Below are experts of layer 10 (counted from 0) of a mixture-of-experts language model. Rows are named router (the router's row for the expert), gate (a neuron's input weights, with its number), up (a neuron's input weights, with its number) and show model dimensions 64-127. Each number is 500 + 25 x the weight over its row's rms, rounded and kept within 0 to 999. Numbers have three digits each.
Before each expert's rows: a language model's description of what the expert responds to; "gets" lists some tokens that make up at least twice as much of what it gets as of all text. This comes from a sample of Wikipedia text that the model never trained on. Tokens count by the router's weight.

# expert 9
Description: Locative prepositions, table pipes. Locative in and similar prepositions, as in sites in Tennessee or in 2014, plus table pipes and colons in lists.
gets: " in", " (", " |", " In", ":", " of"
router:454493533460481485483505534473517463504510476508529516469492508496498538537515515504470500523529514509512531468501493525495477492555509471456504470484519481452460458499513460458544467509506524
gate2:535516519523486460485500499478483506506492475482490484502482489481473561529518529542504455510473459489516548474527528559496460465484487472489487530521508509494520522501508507464500456521533494
up2:474480519511486499527494482523461499535527506492487498530540487484509479485521486520515473507521526485455516495437506521502462490511510468541516511472480492517472508512518499464536546522520528
gate3:492499492484502470519489504497497521517550458497483508520495503452440519466477499486474513490520505475492494526495478462503496495512462506484505463495500509468495506488507509510503500537476441
up3:523485493493524513480489494496478508497461516491486486500492486522568502461550499541519487528479453515492519458515465523486506481534496508499447517502506502503470524515483510471510511459481522
gate4:513475520482513494491497521487509505479502476512527513470451520517564492522502470503521523469537534498496538539493470499484501460498482461499480510500499488481527468524492445470487500489511502
up4:484537483524472532498513477474495469536480498501463493531522498531441472477486495544484492524498514537500492444527506499516495545529501502490544496520507499496510517512538527492490502512518517
gate5:475478541495510550498506527499541517506494511538509511496491506494483552531498470528505509451501512506502515483490455524507495508527486512491528511452459523491507490495511511517521535524478489
up5:500508519513505510516510505515526536528509497475454513519563490511477499495473530487508503554505480461470474462466570481493502493468487551514473509538477503492494519496505497517424477486485502
gate6:504512535492465473505507520518523527486529512488479485498478509465528517496527526481482465498504518458522474458513497479468515470486485540476485526522515495514476483453527481504519461503514474
up6:530495516474451516524499488500505550540519510472458537483534507484521480486532482550492524467467523479480539473458507488514454506454497492518505483485460522509527511508494510525489520484469495
gate7:490485519470515519479518529479495452504483493485483485470494535504501522547489512492511496475507524512497537504493487479509516516477545494521516496520531504437504547505511465503557454512459460
up7:540498494505476484463494499525507480526513540490492463468492507445492491508520519482524467451508496485516509516500498501527501476486523451530474481501514491507572478531439475462490470521509539
gate8:501533491484506517495457511494447519479518465486509501490499489497464514519488492499506494524504484595485536494448513460476473484530474487526512485492501495490493494505466491483571516507506489
up8:516502475481505507508484527491480521469483504492504503504508507534535471474468492527488542485466452501482477554512503502523466496530488510532494502512509527486518528512477490538477522492534488
gate9:463494470499456490492522538489455462496504518486501511525494522514485531506498496474506503512536523484538505481481503459494485526493500469507532493471530498475509471540527501489521498519497486
up9:464504517508504512486499560503469523455493517489504511459486487531486515505523445511541492513511530507476473482490522484484493470517481508495467517478550503470530523511461469507509478511530497
gate10:503490549519460500515520486532501509507499534511476504500495475504471472526531521473535508498511499451542468526435516516521501488446524501464489538535512484487532483489451504544484519513479496
up10:483495543486455467442532498473499489471480501492463487490484531479493440535535529558524505461532523474511492507517482478485510478497509520432511503520501474450477495490502479478534500541459501
gate11:457535541514504540508472509515517482476466509479508524527500504473515491557419487540523488506530507501514505511511485470499490468531481503493486491501479514460497463515490484448492478532502478
up11:491533503499480515540515496490522473502487492506500511585512521474447473523514507537533509479546501534529522528494490483476509472532516484486540548492476490502515465525504490465506512477523492
gate12:510517479513477503515506527486457486511514498471504474498527492505498511462459496533453537474496509474487507501469534536539510497542539518490562492470462481500494507522513505489479490495533501
up12:497489515510511461503499497494541486522496550538511485503442501429478484512555495480524505515496534499473507498531497484493481515496512515523487524512526499503477482488469474484446483522532488
gate13:481486553492517495492498516472496481517505446506508506509489493519500543536495501520493503498507523500461502474501490431488515513542513481472589492503527516508498504469510489468495481535457462
up13:483490521487522510520480550498514484517489501491512507489497470513464498533517493512500502474499508480459511476471491462513499509540555477513531502520499486503537499464488484511484470490459446
gate14:509522480474485490549492544507503507528511463516467517475466497510504530491500522491474490497459473469532493513485478490521511512477486490504449519530517552448502500493476495458450440505482483
up14:515498515486507546469503512483490516478516500462526483495478523500504515482471483499511476490524497492481507570519575507490497498547495472512528509538413512514478511519522483521482502464475500
gate15:447486514458542495476525544531484463499503469500480495479514513437501527548489520528489499520546505503516520453532497499498466481544460468469517438522513477505504475498488511427528466473508479
up15:501484503570494504512525505467520509486481507488494482508502503477509503508494491553519490493522490536500539494550496507495499529516450540487543505531502485474487509475495498538521533523509548
gate16:510495509540532509489469502509527477498520512501471512500488527508506505484481521432492477512499464475521473467511468496507453514488486550544521523492500484468462550536560496489488514502479469
up16:502459505546523472467497487470526524502497519507461466512499482483498482453516481436531468450504507487536528500517541541514517517505485509500488490479454508516504485482455498549515491485483530
gate17:492474493526486501494487490544547503501520530504515482507491474484481519510489481499483495427485510457474575440527519532498498495478489497521471486496504492459516496443462472463520466519476526
up17:525490534523501499507498502531515477491494515493484472533455522492521462512509498500500490504463507540482525500554505497487509501514512458493488562527476487509494504514442466472528530521454509
gate18:504502485453475525559518516529504471514557465523482533478486495528463523505489520496503477528484559514458523483479498446492493489455545464488460518494511499490464486518515485508497509535536506
up18:470518487496534514515520472498479505498501507496464557544505522467480489513475553502494515547499509509516511545477427553529526497489512518477469502511531450465434538512525483511479499507485498
gate19:488467489491484493496524511483476498511449490529517462504460504523500515533494507499467516450567570458522510474538486476513490436489471528518519505473524485502465487463524486490464507474514547
up19:530478473484554443504495508488471497487494525522500498519418506513491487493494477508499484481504540528523482458530494489491517444498492537525497529543512489518515478487538486465474481493533509
gate20:506478508475475518486479496494503454522536489476528502514488472483541539489512469483479499506511529485514505508490490502499537501531508485524448465524485504449494493484507454445501508519486512
up20:476496501440471479522459529469537475549501454503522527482543513468509527511502511525471481497467464483544503493540515495474484499547558521515439485488503525502514486474491489499483501488516483
gate21:494494523482483492525522522470510483530511457486533534489505514511494499547506462520487505498473557521509513522465462467502506476530450516550493546513544484455456471485533468489488497534523497
up21:477492457522484495519492505532486542478505510509482448519497490452535488489486507536502525524473493458509465464499541534500455515488517492504495488535488526523521476498475510551521508453463484
gate22:470452502490486506496486497492449493496489483490454521524531514535465517513490546526506493505540470552523486464490478496506449514513501493457530505483498512516508503468507498466512507493519493
up22:486449554500478545501505531478483501473517502496484474493461480530464511500495490441509512511498482508464508511505477494503466512519470475481495501529480491494483492484492508467470511483512450
gate23:466505477536519523569517522498503514533480510505519539510497494504471546564487505466520503482520491482525510473445505474495521472493498483512479419477514490538521484512487512478454507556519469
up23:510521493506456517483511493494458470522546503502503487450512500539501473468488489447481480485488513535479462495519514501480487532468508505484535536531501496523504517509505509517483498467514543
gate24:502510520487467453493499494496489533545496497501512477553515514504524539534506453484470524527500454509463530517458480539478475481504444467507520493460489525515505492546471499479548516547529511
up24:513514534510527500503493508474504496506510487515480523448502492492480481513496494483491496470469536462518482485528516487462534507499507541496461498500529462497472480450504478522479514498523479
gate25:502504517516574508480466478547523478517481510540469495463561481553519500499487461492495498529514505492489540519439528502524568512518463467499453529510528491480483524487484490492502437503495522
up25:472499482487469494497515479501528465491485509522519479505492495471543513522517549511497483556447486528479479511505509517493486496504484520539480502513468492490489483479514492478509518559507508
gate26:492517503506507449480519498521532483502520488510512503508505491437499481508504485494462534519433500490502482503455495511510472477516466531535519528479540484512528505495542453487502461494532507
up26:509479479486551482489508510524540470498532491477524496504512488471493496502497483496452492565497515463512514463465499517468479468510448474521491524486502501504532475471493427511485490483525467
gate27:522511530477493530507511478519532500521518484479547543491482512468490448494506493462476490495487580477475506461507460521498467533480506473511556514480470505472482532491541460497504447486489451
up27:461523487507512538507486488521490474495501525506498502491521512506489552540474508508516513483491455529504517501494545451521474476455500535474452528468487470536462498493485542462512492495537501
gate28:512493463466463520510516518502505504433507488518506469520487493501487496513492521470509498513494525465519504511479528492518498485494511534492510499492498507494443527483513510496514447490506496
up28:492482528506525502515522528483490503480491554468538490550499549455485502499552496442543476469510528452506498545530511469488510495541478539465525483479506507471472459493487493491516513500483485
gate29:499461519488485462483503492511540455485465488534500480540487492478521512575517506523469491496556535472511486530492505545513511487529513492483493525507514515510468502474501440452489507487516446
up29:498488460535508468507504523494454486522478512437486511443470515490473488477454570504521501475481477501518475492530502505555518509469493524535472506527531507537515496540517518529468491525509491
gate30:472482491526470482432481514481531496521485447524499476447537486537498519529494518487504487484565489552524519485486503503509521501522480508453470517493487517467459535466510510453499486492490524
up30:520518513507498514537496473465498504508535563504527453534461540478490489511514460535513483548516547453487467459495471475484474493523536518483544500494484480494501505462490503556509568498554473
gate31:486522491501526499513535539476510547502515510492476503504531514490473515486498489492498515459507493466516480541526514524549524515475459499529573495471517451512510511543514458494483533504519475
up31:507458481529488509466477448505486461512452499518528500502507484495525487487505487507489467536486503506490524503486500480455502504512507514496485498543486545496496478467487532476493473467514517
gate32:439507490517472497536504461464510538507500491477537478464489521538487502555493527495492533518532531480500482495502511500535525460524538450501523529543481497498501532505495540486513444512525547
up32:476475489506513508488498503492474523495497509506507507483527504484486489488463523526478526529488529509482488488494467510526478533505563427565519490482522491506514521554445497512536500467472542
gate33:526468470476534482524502523526473472496494474495439489522538514555465512494475496511529524509515479509535507521502481500508482514465548502495552534433482535488448497488562533478533508496537458
up33:475529527529451545524464489488505513486522537520514537507484502489509493445470523517496478536507538476520488493535544481500518470534481521521466481532473504535533458483453490524475549469480537
gate34:502483475521507506472495468479515495473497512506516467505505518525525511518479521518508494490518546510463548506495508536495507519485497520477500485463502447454459488526524439471485524487556519
up34:496490492489505514485488523518493499464509499504545537492499490553503473475463496485467515497480479483513494549521514498529558497463502564484480502487470505451522502426497497503482522489534480

# expert 7
Description: Clause punctuation and relatives. Commas, periods, brackets and quotes ending phrases, plus relatives like which, who, that, as in Morgan, who.
gets: ",", ".", "\n", " (", " that", "),"
router:519469506487494475534411494515495466496475488502490502517509459507528526478499506481549500554495503477556549498494522528503450499506511459482509489490492492493475519522477470443529451518512509
gate2:499450478498531479482479509479497491486458477519457451503500509525494490516507441494515516524497470486493523484530489492524481548520503505509534522504508507519460522511496478428458536492507510
up2:503543529537507513515503520512530510530503540495521520544484449526488486522500516518487497470490511530510496497530491519465488477505512516490499507510484496501525483488535503537503461524550534
gate3:477502497509473541508495562485511503485514526523533541495513509508533533539480509489433487496501469534496518473481506547485484530517482533512498459546489550473492475494488504423481494487499479
up3:516461534459464528482529502522504475480532493490494476504506500496543508515534494532456503485511473473487504495476480492524523483573512472514497518436495511512498484479530506499513467443503493
gate4:466474517521446523478493505507535465518469520491542500518499523550550502501485459490488462511501543469486495472440530537502480464551476497478523497475531515509541479468452503521490483526552458
up4:462493547547477526499499502482531485508483492510525481543496484535523513515528513507494479522521504450471471480482498550487437478535487492499523517525502533500545522532459476506504455524530479
gate5:483497462480517566484510543514537510489507492515488501501508473501468491490457513504491506506480502521503494462451473512477510506509481498465487510489485490493477487471476539448491536524499544
up5:472508524503482476516547506507508472489542483496469511511499501539544505502560505486487474504498468502509506473503524443497503463495545494479435522529502497503526481493502555533493540511495491
gate6:473518449474512530482518479541515498491542510509531511501477502519514463512494532467475502529485504523497525527502499463477522492482519458486492486495534473453475525519512471484489479495471522
up6:520490497482499486539491491500486509475468510507471508508518493490492528483502541505502532495481514490514436523534462512566489427469511487517466501509513514556480513509511512487524509521486479
gate7:499500484520510486525460496496475525485446486475520510464502457479504532506516513499521530495490498470474545510506507542512463480483532577469497474477499506504495532502500498496526479515529492
up7:482484506466473525500492505470461519481454533510489513502476507501506484479502504497527521492516490481495528476517487483524523458512485556457513527489513525490448510501516551553499535519516528
gate8:523469492519505517500474479492506517483498506508517507465528500493515540461507538486482490514504465565522499520434524511501474504518511466494478522476473531515494468562487475448532521447497468
up8:527498458538501528544513489499492487513511541478529499490554504454501489473503519511497500504503548517493485535490509508494491454479480482503540556454467467511483480515488480515487518458520476
gate9:473480481485493498481463489515484460517454533514490555503436496516534540502496494521497473489514491541487502496484491462495528500520479565478516479518488526543462493489520510494485494492502503
up9:507509455494485485520458504513461493496498484520467514444534484520494497473503499498503542477500469502494487515473487510535496506506502540484501503538517515524499499489533549483485512496477526
gate10:520525506494497537484459488501509471510480534512490478561477483473477481493526525513533473514453513548478508511509488558530488477474516511535502519534523495515523509484528514447506467521503497
up10:491523481509495523485518505499510509485497492517507485523460521501520521479502498508448494506541501485514493529478516466502486531482481512511479514477514478502509482493460518543474528467496543
gate11:493464532489510471508449511540474551536488545488504459485527462464462509500486514522538492539467501498489518510521518490474462487498542463531509522545484475578478484561482496483472474440500471
up11:474490455513528561500507527446482484482530498502484540508471523518521498534485517468448474455523463485512500469478468530519548490489487520494485490480532555460523477445527495483535507541509502
gate12:505474475485498563491474524529511472482539498486468514482473495507519500534477500496499488484509502502461501518517500524503521555531462491482450496478510535472459479467520504450491468467462533
up12:468475493530509460536539444472511500501506491524525498479520513547500476468469509491458457503509525532502533442461514502499517497501529529473483452474497512526543517516515479525509523491503475
gate13:494527521447499542512483489512513495501498485503506502499463518470498517516522444516494501472518496541501499494500496463469519465493478516506504530516503485474484488548523495495446509515507459
up13:546503512524487476532498532514478522489513527477474490459518493489467456442519517477535511514457500484524476535518496528535499503501537527520475497501497494520526559529487507505571500502478502
gate14:481461503492492518535467529482465475481529499481484523494529537486536495526508489483469492483510504504502506540465558469500491503549476465511482461472528474502481487508498527496465522502519502
up14:484482526485492573531503491488514502494528467504515480480496481499479517504476518487494523514522537525463473532486496519518500506533512507479466523473468512483467512473510455483507474477536499
gate15:477502534533494447537493521492515509499503466500522561511534475521508537495504489477495521510508464504500491485501524512495477459470502539456516530475433511476533521489480529440495477499484506
up15:481437506474529542501475547509492475500497493530516500511472470520507540533544480477455505516502516540450485486487453503478501452560486491507511444502489514501495484528511488547478493490526489
gate16:506481500477494489515491506444498474526505470489449547522521491524513516508547527500459470504491506477472520493532529496514500515521473500490512498568512546500546479430466478537496509519439569
up16:534520515524517510485505521489506527472490552498527479511483509525479497512513449441500501480542505493494498495462462539490501527485498457527506506489495471527470523549485526484499475496521446
gate17:503480497483554489467493475474529489488478503506523486521470506473507503463477510462505520515462517478469501512512498480523494471509483467507544544459486506502497488487480471483511508505526503
up17:486492484497547501461484534459503518497463523487524484551494516510504514481523467489534512511472429534493564517488499547481487522509503470514523536500506527505506500504493471479502526486463506
gate18:497454510504516513492509508501494513494543504528479515519534477477493501490497499501465502539509533511487518453518493451491472555466524496481462482482473521460481508488513513466492515515539526
up18:502439500528495505538504492504506520467551520502484504509494516467487488462521476482511522515469520524463510492535534479505484532445531485447505495488436514465509521501520517475525522517542523
gate19:509465443517510492484506531507463513512513507538488480491497463487514538465488459538512512506537454469540513495438484494496499518530474530553514530502469505492470498488487528493500463510536508
up19:502518510506482520531494497490507482463483468489511464473532522499542490499505508490470489454448441555483463500552510514505499473478494509497495483495502531443498499505517480475524525514475481
gate20:482481524534479552509514512467479511545544485497471510503472508532533540531522473470468499486462454496502544516463509512458454460503504482532483508496478469497506437453513479545480549488518479
up20:504460527500514511530495506509463554473482473464441463505512509516523490440523467504504537458473500474546537557488485489536497487489509485540522491511459518509484541487483516520510496473486511
gate21:516460500522522519496514475494468504508449535504454522449554522527478538475515527487485489500529522498513511498510475465521489444500484521525470512478491533483507519464510504484497473521476515
up21:479545492502500501484491508523541478495521494500540496502422502474504477521520446483473475470491550499489470482509502499485502507500499513505503469514528471499492463536472506534459520502504483
gate22:473494537480532506489427472501513513498536515506504513481461481504493516505485522425538480505498462513504523500498477507504474507527528434505514476531526506503480507498493485441442503523516485
up22:503483447527488479520546532467500529509493503515470496453506491512443475485481484524544511492498476501485521483506501496495503547457497539479472519469496492514527522487517507546490500503508526
gate23:518481486484476507481513495504494440496489520491556482485464487566522505472518508506544492514497472500487545543499504468514477514486478468508500451552470497514514493469497477494499495493530531
up23:508492497441460506488532496511516464521466521513525482495503499528553562476506486544574533448514497488495531514478457476445491488507489423562544500454500540517483451476494453525472496511542501
gate24:519510499463434470448515513501513497513445526510444477504506481473511473473529510499521486523522517447524488513515548517491477481517496460503504554547494567505424510512499475536503496518499532
up24:473526499484556509539524493518472473475515479468483538511511520533510484523518530507500477487502504533501502495520478487534546497487503487476481540500526505508516500519499496506490516507494543
gate25:476499511510473485470516537496481512518524463488527514512500489468534566509523472536488532531523501457507533469478491462470482468529458505514495499517498538477475495525472494471518481462510506
up25:500456446507514515523467516458461502489487493531467494475498527483492490515497546531508504482524548487510456489501436490544517491526489516501503491450472520482443559491525506464526499478440517
gate26:500473521516463508517480486485511501540510487520505485512545482511518497466528543528500490491511505504527497489486550458497499496515487503475517489448480544451495475489488539476492515496498550
up26:476509499484477528485514548518485528485503497497512500500467546481478511495456473471512496505504520502423548490454464493487489518522493461500454508506493468493484526485494490515499471512490463
gate27:515530506479468508483532475511513466511494473521535480500539508542457565509490502520468507490530512481491517526498482516473503522497444465500538525486488506499462473468515455541480444461511527
up27:479463477508521532487504558505493509524488447510506498560498511466546451515498473522527503520506457465517499497524499500491467486489531525540489471547438488505489509552494495507490516510493500
gate28:513527475485472489488500474499487502502521555533534497509491499482517517521485510511494446526531492527516521484455453520528498493475504497475506470459506506485474531462548479517482530540542523
up28:484475469526504490520504470524453507502486491510522483484527451466541552507449489489491517528517514560471481484490491517506494506517502529438504512438445482512500497499510487454538537490505479
gate29:523521497503505528497499507508495455537542493489519497514425491539483515510462495562479511479556460444486493493511510510519467527489528488542485471467494492515515474487469478492471478472522511
up29:485502506467497468533443499514501499493488502492480499518494471495484501448511553458550503544502513475485478516503485467543494490507487501504486493525492486514502569548495471475506486505512492
gate30:511505482490474496512514497467517491504470527523503497501501471564481523466504545551495525526505472495509517467480521512501505469437507496435477430514480511459470522523503541502522497501467535
up30:525475485508502508512492491488475521493480514514448487521506499541548517482472516516523532547517496496489505495531483486479522465445518481489541479485472472507478536549478513494507512513532501
gate31:498466510506469481496478547515512471515509507522510537446549444520447475554502505501507483493525456468475510478515508547509519540492507498488514538461501510504509499489462481535533511504494490
up31:472530488467446526478518495510507466484486492481433508537501541483523489486507493505486477498486539507470513529496508446516500458506518485516481522511516503497476506486504506496463481502508527
gate32:498529498488507532436517510466483530529526507511508516465503486472483513511527503521501469549495470488490502474499531499451482528493502471506476518489471532493470477487468505479530495474519530
up32:513492496480489486475490515483474522535479493509531433512522445476494548473513487545482511485511493477468513473480480527500506539537492494492516509458496516472470498522501509484450497514536484
gate33:476484518483483493505468457501500485486532500489515486488523469474529504483512510491534495494519493526597522482498531564520507507530487490476504539519448459474509491435508458468531476498469540
up33:513488496494474513530454501458495500522543495496501482499516457488555483472468467509532507468513451503574531468476492513507486487541511493485509506534439507475531497479490486500502517484490488
gate34:525519457482488499482461466499495498499451512511489479510456493524512476494483469498491487496475524478509535521517498469511500520510454507481530497431513447457473484503472507468499450533560531
up34:473474528484509459521525507514474516494503472495509526486501487471475513516515537514517522515512439496522489511491474584499505530463523531518458482587497544585537543496532502548521517515472477

# expert 19
Description: List bullets and table structure. Hyphen bullets starting infobox lines, table pipes, line breaks and See also, as in Headquarters, Member Association fields.
gets: "-", "\n", "|", " |", ".", ":"
router:488501507470560518487470490510514495508488469516528496543502473515507525502481515519502480539514509461527553478510491530455482451524512496485520502493505463520480459504531475481516451541532444
gate2:482477502522495491496458484507525492545522506552528517534532520501425469477507475457490474497519502439523513503477500481496478505514506503474511501468513493502492501465522467486499527512522477
up2:483514495516510481522504467517516500511507522520503489499522500511494529467521521458535495477487534463535490453486511506500470505491505514517505455485521450520445538495469518490545493512522466
gate3:480494487451520491493472510466517461525468510528522478510512500559484505462506526453468533481493503481495541494524522516515530514520488478467554477461513500475483473509505519467487462524513515
up3:504529550521467474495545517506509518552491471497490499499515476470518514519516497550502504524486533477485543485459478505481497491477559526517479483550452483514528491507487518530493477487479474
gate4:513493515494472492557523500445510545497496489480501549477466457490498498497469476503500489499484515491486533499475540464499522500482536521520512494522507501521544501536487534513476494483537492
up4:507574515497517517544531466531518480515508499500522565493483506501501465478492517469468495494511494487476512534488485505485453486509536491499435512459495511508494497495507512505533492489512533
gate5:494527472443475492491480475491489489504485484485507490493485480518485497488516468534462512503476489518483532526467509557494459505496486474489476496472494500533514491495483493503460470537512501
up5:513492532468478509512523495474510513534463470467496512506518450531524514460535514477499497530475465517503512455481538508476519535536449490524525522519543520475503511535501499506502508469490510
gate6:499530480539494518512461488456491476472459483509507518564517459487438511509488547512534502467525502474496509467510526537518482457518508484505485492507507498451498489456516493504480508530514483
up6:484491554512472521509500451451454497462490498514525506557482479505525454499481508474507503489465501462514511445554494502499530481511509524505503491529497491550486497542499504510516498464551528
gate7:451511525496453494469517501466507502504512482492498492513494495522530511534512565466478516476539502496545518477499485564491503490504461516496508534480507509511496461471476469514519485511549495
up7:508557495517558536517522529515507498473491503509527487515495495501537456526533492501498495520451507502474478518498525487497520507567537505506510499561507525493486499484453490496523524499528506
gate8:478518487515471495491508513539480523493480475506531506485499464486527521462493523452496506549506507501515478508483474498487530514506458527492469500488520505497443516474486514486530467501544462
up8:523445515502486526493469482473528473529499518481499489507482509525468459490509492522494512454504512520524495517496511523507514488501496494502509524512454532514532527528509470514458487517532525
gate9:488502487509502498461461473527536514512491482534516468454538498548518495540454501494507494522469484498487533511523512513498524488485515480518573489483572475495528496506460509508516495494492500
up9:493503469461470519527502527510501475504528508490484547541479476473477463487509489523536497476513513511490510487509504495507512478491490536459466478531456499497492487519507453506506507489513500
gate10:510520512494513534433526496499500502454496457479504473472499473499540527530492476499513525495478511532532508497496553478511493485548525460537503515477541482484492470459472524502530487439524498
up10:520486483544486484473465489529541460551516463533504527481480477506475538500492481488487521530503456517483554505483529494512479491470474526529455472556539492532540498531497506478473494470482498
gate11:509520487475496487497488521464520487486541458512474526495471480505489511505492482501499471481524509486496487526523453498490521418517522509494563503542489512497553472461517455414518493528496490
up11:516514512468445524502463481542504452460458529501489475496477487514483500498485503492509522526461503542493544522489511557512478567502454449539446506476521511459459511504458512502513508496538516
gate12:476498462495540474494497495502470499546482476503470543445514460537516467480513470524482527532484514471473529506496518496504557519514498468478521511482505505489463474500524486498522492513450472
up12:490492474490470502481512459501472522510504534560512540512516437505495503477481518509493517522457476484479530458474468527519474551457510513500480464524518486518488529491538492496527507486504430
gate13:462454516468518491480442523494538476462522529501550499516536474501507460578493485531515503498509475477502545474502515526502453502501485488463489518475530512507457490506497523457536463537514500
up13:507535513473475559532462577478445541489529481498509473514476538476528494546493442498540483495533480503535524489512522477475497488501492480491494518528525474504470521531507509519503541550504457
gate14:544468486489519513459488446533482484486501486504521510474484497539480473499493494519469471481544494480515525478489507483494471504490533462490507505508506470533476491458524484471531458526542516
up14:511484467510484525500503489475507479521497508507520478481481532521526482514518509542531519487499545503513481546504528487504468528482495496479485477538482504511483515461474508515508473512521498
gate15:431448502511496510477486516481478496518481467511511497495533478474522489509515515537499488527497492532462459486486493510495522546521501515502524497524545486526506518487502488508445484479500478
up15:459471522474470521535492505531524521512468474503494440524532474472500508505457471479518485484455560488510505482552481492511501521517503511436557496488487482536515513539503504527487542495530509
gate16:498526475546487583514453499487478501525539520545470494512510510498485492549501553487530453492542503512495523481479506484501467502480480467494524511529489499485522504508476431468530488499472502
up16:447512486535507533508506525510498501510475505498524523538465504507461479520500481522447528503536485466498499499502498467512490506520524536503463485479523505488455502495515493481492498507525478
gate17:488487514492524497535512499539498472503511498518490486511449469526525519471510530506499474491495519523478524511491486549478517459491487464514499516498537482489520462508469495477481494524490479
up17:521474461531502499527511484447493517495486464471444549480528484502541481458541536498472522501545498509507488506505482490505544474519475496496482525521451516486494503466488475529514496512495488
gate18:504511449516512523539542539523511495496511487494440444485476504506498484513499514526499521546494487575523520473507486538459543511502505479488497518507494475540509493527468551510513555483473525
up18:504500498514544527476494501507517503534485497538468503530533498494501513476487511544482478499482477476462525513468525542498487514447495477511499556513456524499511528498506504504449509524463458
gate19:486452511456503481512475483511500462525502538499546505489520501531484479503506518524452508535501512477477503497454444538490456485519501484497528476472500502496510514466503495506497513493493499
up19:525496541513521471497507510481480505548437532455511501510465479480477493523479507514493523504499510451495480515465484492499516494531521518502505455484488477480520492490481492490496544511494503
gate20:505505536524566487481490486510494495522488526500539482487487496477488473456487548525456511502513528452470502455483505546489525455505540486527530498479507461465532507499476486471506505526452480
up20:501498539518500479464486515513533518544494566493517522487488486499546515492489537472518474496500483479477488507474500525512557491506512523468495513518494488526507513524515510538501508518493508
gate21:514503501489480473516493500486526476519502518509504502532540500486483513502494501545497466448450522478510503534509528545498547519491507514502490493529528449475474462512523496518508506535484495
up21:527508477490485466498482461468483496491485490488486488474555540518502461526487500491517531511547496530491484496495528451488525527503548464571478509490481470551485518481482516490489471482534500
gate22:487523502504493490513507492469473457508499476542492495519500441522495456506479495496491519517542493494504514479473469530507470497504481524501502503468478488510499485482501513489506473504465513
up22:529519504529515514482519504510517479487508512519505508517504478509496456499475502493510525495550528479515509480468476518496513474496512516526474512506484447538474475511501490515540480511459497
gate23:466463525494542483501481463521531527503472503513496468506564454470539490494531526539461456472494532490513481487474476456495523484545497499492469503479543489479464476499501476484471462522456490
up23:496498535493535483468493476547497498470503480501530436468525511459498488513552535532469512465511558484507477501498487467474510465551498514500476470494532501484549492492480455491497493484480520
gate24:468496525524482482481503509490541512576508520529475474516496510499492496475519451506517496512490493514467499479505499495492487531490526520482534438441516504510501509518518492484516490490522493
up24:532489520474466526497565456507476509494464508490485517483492464503465492491495468506477506462541526493465484535490499512523507526469499474551525490490468510511484537489473518506511510480515534
gate25:541508484460495545504466497539460494528541422540492474502446524485524455489489458493515484494503488464507522543541528534494517502519513503498472475500496465558509509473511477488503528462478516
up25:495464476497478572509495482501492490502475463515472502514506470504502507476497540507511519524459459489492461505505513494521513486491509464510469510495515551493566513498539514531503487540503453
gate26:504451512519514525493512515538483505501470542493486502523497480503497496470536533484490503500473533509538490511526463484497540493512484502523508508472473508521492499472530481476514483477517446
up26:480531507477529507529476482483471505538541512504525540486494516532494496506486483543505524512509495527480496509460480511541518510432459487504477535544540507486510503532533492507536496479475506
gate27:489504525481525479521477500483466522510492491530485502495486486489538503509494545526535516536529538470531527477513508540475489496508493497505478494509508505471489526482537543472494515477529531
up27:519518527476468509464499482515545479458530527467525493506515502517478507482506442486500486458461455518489490507505527528494509538473481502489498499473504486540476498538433469545496489527511503
gate28:489510562509507492506509467514511497508486503511488532562504506539487537465490506500491522508557510477530492539522511531500505471499462507524472501485509511498523448516509484493486482523493504
up28:537509511511533487492515475515508465447480522523509494461486533483524551501506501487504477526501497451485523445575504519533515463491502465481519490542511506506499500471544480503468521502486489
gate29:457485425474488485489494560504514472464436549489507483514520509484479515461525482528502502490518539509505456457486477447510532542494494523510521513455488522504486508476521483529516483545505519
up29:464552464507501540502503464463489528494511521488535474472516526513487553516489486514488519451525554518500479486509494500503541509482518507499517505472502490489517506484523485524462556489507503
gate30:465505499516503492509490510521475552511515487523498479535509499500521491485486440528511492515517495524523540449516507480501482508505479520456494518468512465506503533507491471498528477482521509
up30:511475519494458527490520499522517485478472487475488500508499491497482497499483509511488464471509507523496499453453528496494543501501477475517528475502496492507494477464492445507478536543506538
gate31:467464509481457540501519527471500468522495484502472502529522455530495493525550503479495502498467548459475549507520429510507516480538515515511500495510503525444499483509453508489527498534497508
up31:519505471489507494528475505485473523542521456501497511546515475473478527515528571482512491508483496470467463524524530488489488527527535502508494495502496537482504516514496540519489509479511522
gate32:493475479475528490513517500540542473550494506507489508501464508537506537463466495468498515510495516502497529579528498526485502487512473489466500506501485489507501466483538486491469472518468488
up32:515492444495533519530538451552524465529519465496479506459507501516501478487453524490486538530487498546524512550509508447506454473514513547504502531460525508499524481455499553523519433490491521
gate33:496540500437539567491466535511526521532513464513490499478517502510490491496509488520488504551503501454488535525539520533528526470546520444475485521494483496515487530513519513510513504494466476
up33:534494484482454495504474446490524470502504523473492509513502514486486531523505499510513492475544503487525455520542500481508497534477489513541523493468522526480478520510498505505540472486516522
gate34:499494477479513506468472477467478490502485490520474482487534516498515505482523523490461450517539486490512576535514467503503467490491497511517473513539489498522431498500545531502545455539492503
up34:501504524537506529471468497510538517471515533528524517498474503436467487515454520460470490539481527513567499531524512516472550501502450463495471470492514515475468484505484473496468519465473525